Below are experts of layer 5 (counted from 0) of a mixture-of-experts language model. Rows are named router (the router's row for the expert), up (a neuron's input weights, with its number) and show model dimensions 0-159. Each number is 500 + 50 x the weight over its row's rms, rounded and kept within 0 to 999. Numbers have three digits each.
Before each expert's rows: a language model's description of what the expert responds to. This comes from a sample of Wikipedia text that the model never trained on.

# expert 15
Opening syllables of non-English names, mostly Japanese, Indian, Spanish or African, such as Kam-ara, Ok-ita, Har-iss, Per-laza.
router:493553494430449459539550444524506536472459609439498602489408481570578591497553488454492522542464495456583528486465500571456523523454477473487464448534535549484535546529441459460493464522527458538485480428467424536511434491499391525507439497513529477499531627525422550522545534460505441509497479538439430533474556544618454577475472495491486588436464544473507404503581383570448512554520486496552459409483495586460509470488480614468478528484498567510500474403503588430371483571525584
up0:537561528458514494533527480417469537542499613605522520516536598551505493489456381455497458511510490456472498459492489526463507594512517467472530533463601621434520459459490580513478527490464497496566472446459548478497505519467439440508546499494458557501559546414488496474519465527546584605493506525533527411584485482393476560483461585495443495430557459446410583502463447451538526486551596564527604358511515526466513398470504452417497537521494468521400391502536534560507529461453557
up1:410539458509537524459525403490458527490516535538542575482451501527478531482610496458496498470407519473579483448483560553488512534503363591559444464529506522456440603508489462510509463489481573525485508470452446452580508506546514562472469410349468514565479569557474533598523491468501444439496474461536528530438483550495514463431454459462594580459513549606535509580487397533397483484506444458486541519566492563497537492430460521569540426498532501556486510455401525506470486631421443
up2:481522486377514493477541534469559454519468405479494472497477423579507596529624488573467425435560540502609526546418492451459511589526424470539548434538456542447531471489588522528517491502485499459424514560428446588460439455382415514457466418571592455544549483488503436498500508510523463495507480553474524493495594453464491547414488521425509514508476530371497538542557484487452432439538519430449512457512554528554542503537548487428523453508543447534503541520545569563448495490464364
up3:476479529453523438496497488561546536490451585500487608542476474525528420483396473488486560539435557517562648443474505497536490489532504466503509516455541518458493449484512603532563458582472571467524446420561535532430487532491500589533472532599558460570536492479410518594528568523478494409532506563495526509506490512482545461455513494561495372458466521406467438439566504429542569508531436543442494537445445546477502435448441542471531390497481524536473435419333518515542501529472575
up4:611466534538529502572462504508523458472521458530462605533557502550542589532428562549527492530542553520589528582491594555560520524448499553529501475458556450463548578543428497510443510446525467496525499433591458461440455613491519600478591458544544490548555447514482504545459484475440533429437492538433446560524497566456545476492427414503533494442509447521389545414447451541449530461418477616486525435517472581503532528472494616420407564491419558490479515519566510505458524493521476
up5:556561546526457447429536506445607469543453495478503701433508572477475522450563540553529534502511429517624520495489560478498578501484444471531564488534437530522563406508474433508522493426562531525571477541514490490509493502475499430510470458488438566525483592516526571481588461455427551481474518515486490500513439452560522435422491491464480540508567540471434459516485590619456508430423511475494452553452452383574552542412505553406481477530473498508431488476474507586419447533536457
up6:476517531402523479458585513463515592553526536541443537506413418513560433481532471561523556498544528505584517463553580518394540438486479520472448485603513381461486450510574492513551514488456446491560526573531525544650451493597530489465479484455481573506565488473465552488504583502482503445486532536494520440448547523472516527540482524438615399533475483487441504460525484479404501557482629503510475400430422490458513513505406478537425544410504478473535444442518605528494481489560427
up7:514615458437509430571475543616493537461426529419537556493482494595490504499429531456547526434460464472460440441497375508481522524528573372504505431441555430549544494608478525475502568477432581574508460428468535425459483475452506450545444467482607530591511532523399493558492446536468577512526504512563470504498415429515412555452505523530523611451534618487508593517555488490609540525515511476478485409476483501466451459509482563478533482490504523505492531475451538532479501506519578
up8:561593524499535499553499472433526453413461539438498504574487479497511482479489487604511580526406501517545524481524515566510428552410407482460500436481438510531505529481499514448500570492412482482460587497406547546449514574481488475402369392498489539449395540535493448427541470451603573529547389437556485462414432526526520491558456503558490463443469538409526462570553536534517580482499461491481470439575480596496503517592506487480470512416420551524513513548499424461482434491518535
up9:503539542498442524592517546398509414550419633449522517535467503550512574528504474428571540513476512467539513405488433556497379460541467510549446544505480466533604548631462577455484519531494511591512478435498544505516543520459563532520524473495449473404503585490465581398495544491424448429447400619484470447530605455511535560516479517495440455471498534505493500397452493529529541515442483495504532470474449478466494508541520557433500560551524539537581520398478490491497434610488494
up10:486472454464495417598530502578545484545530530533541539511426496517391537488455454461512569513453503530481571537408508462607421588397517487538510486482508579551539510545557502539621500489548549373517489487510539540460494505505517445467577519510561523449470505516538617577578451575536541370511599565545601509443459531490447519513528498490562591529557512521579473584521446543448449517525515435466447537496466513445429480473529381542521507469501544590526528449501509482496412522521496
up11:519523493507488561548529475450549546503548510479544462449437493535471479515519452506517566453432422498543481430537526460536429499487473491478481464485603552516489571473481535463510497489499444547560479453488459496432460493484405563510547368462534453516524590498445534515457498451507421510387556495519524418509558443451475461506603460409592482443425456462525574552557497521394510425474479416446581572453441429466536549468554528433447453460516552373435512408400557437546409435488489
up12:454543535495526551509521493560498513522464537441541501514446456492549550626517512479650449579476460495473541404480514540475477464461575493449476398471455456476527487554375449481497509513599420515501465474513527483478574388523482479654494530527453528477446506466452436408593556440506534513425577592495518496590509511507463571571449510577500517493519537496574484481449516524489555560460433453490527515624488407518540505521527524408505550454558592498512445465407490460488470502498437
up13:415473488469552566521476393525579494494495473471523557542494497476496535555569437584492525509465568541539508412475413594423544520495482556506566463534603558549427531446526423612527540579503494583473517399445403572376457452519479476501510469413499559559565532495446498458571513532522471585492497499536524432440524483574446534463499454541527551493456469544490542521543404454517466463498482496520596540502541546476583452427544512503465515475545513416428535495524450450445392597516526
up14:538554520456634462432557450536434548531476559577454537450487517442560548611468476454456456456527466506566459473504604482437507522528542528508407537478539457482576451514428516558504465497497495514615479500415546549537459551560493569481554382531561516433513483467429468548533447547598533478539438530522572524424518464495528432446559520494480543470477550438391620516516436489525467508499498495479418407464494479530504526480557491501421513452512431372490463566466547596479503575506517
up15:514509497518462546467430605451467478499462572414513524495490412473511563510407524481455497583581507359554575497596376506487510507538521451501437540459549576544565532549467491566448533447455452553556463473520463500567512584499539594507481549559550459575481532453493486527536598519485578515419393537455488495500487477460439523471508500493519545418465528499515578529541375526566510464494547467444517453527522499500483407546468577523566522609464576472461448501530399577476528550444512
up16:461486533517536549498518580400466443432516488508440522501493483595492495500434550599521507428463504502499520526403488566473581507524390474570435509599524394560553562460626482425500463448441473543502557490509536469505475536462561464472546517462462439433510542516435524560517497525457531499588531482469479481463665568449488481500437505457465569460572515402519500456542543530480485478556548546512498511551554528433539474423502514493524592358466507503507469468600483515587484619518465
up17:479459483476486452522433439595505502525481568399501540451524430536416580490420482507537511499510409523513450473400522443613460536487504564505454443520498538510553517470527414449529432430487478523503554550574537491495490537481481561506507621516601505529536548540476502573500433579514477431526588410516520483472401488553602513481441518532554569494463586500458454574442562490529527459500521419577417512604466419503513474471491506544503409457555447515588466508448478431548553526611501
up18:513448479529487519463473505527410460556518520544493477519560491454489555448505474433536511494495510545598491505598520474481515575460495480479509470565446614534505557539440519537522411550473532459434509521525464582460462575471444614513522468497429562596460591508443473463515450422419481549473451490477501582468543444578532585435533481549495565520459495528419519347454516505439496399628523446504465513484436520570473420492528482477436496454468570480393415510471560424553481600500491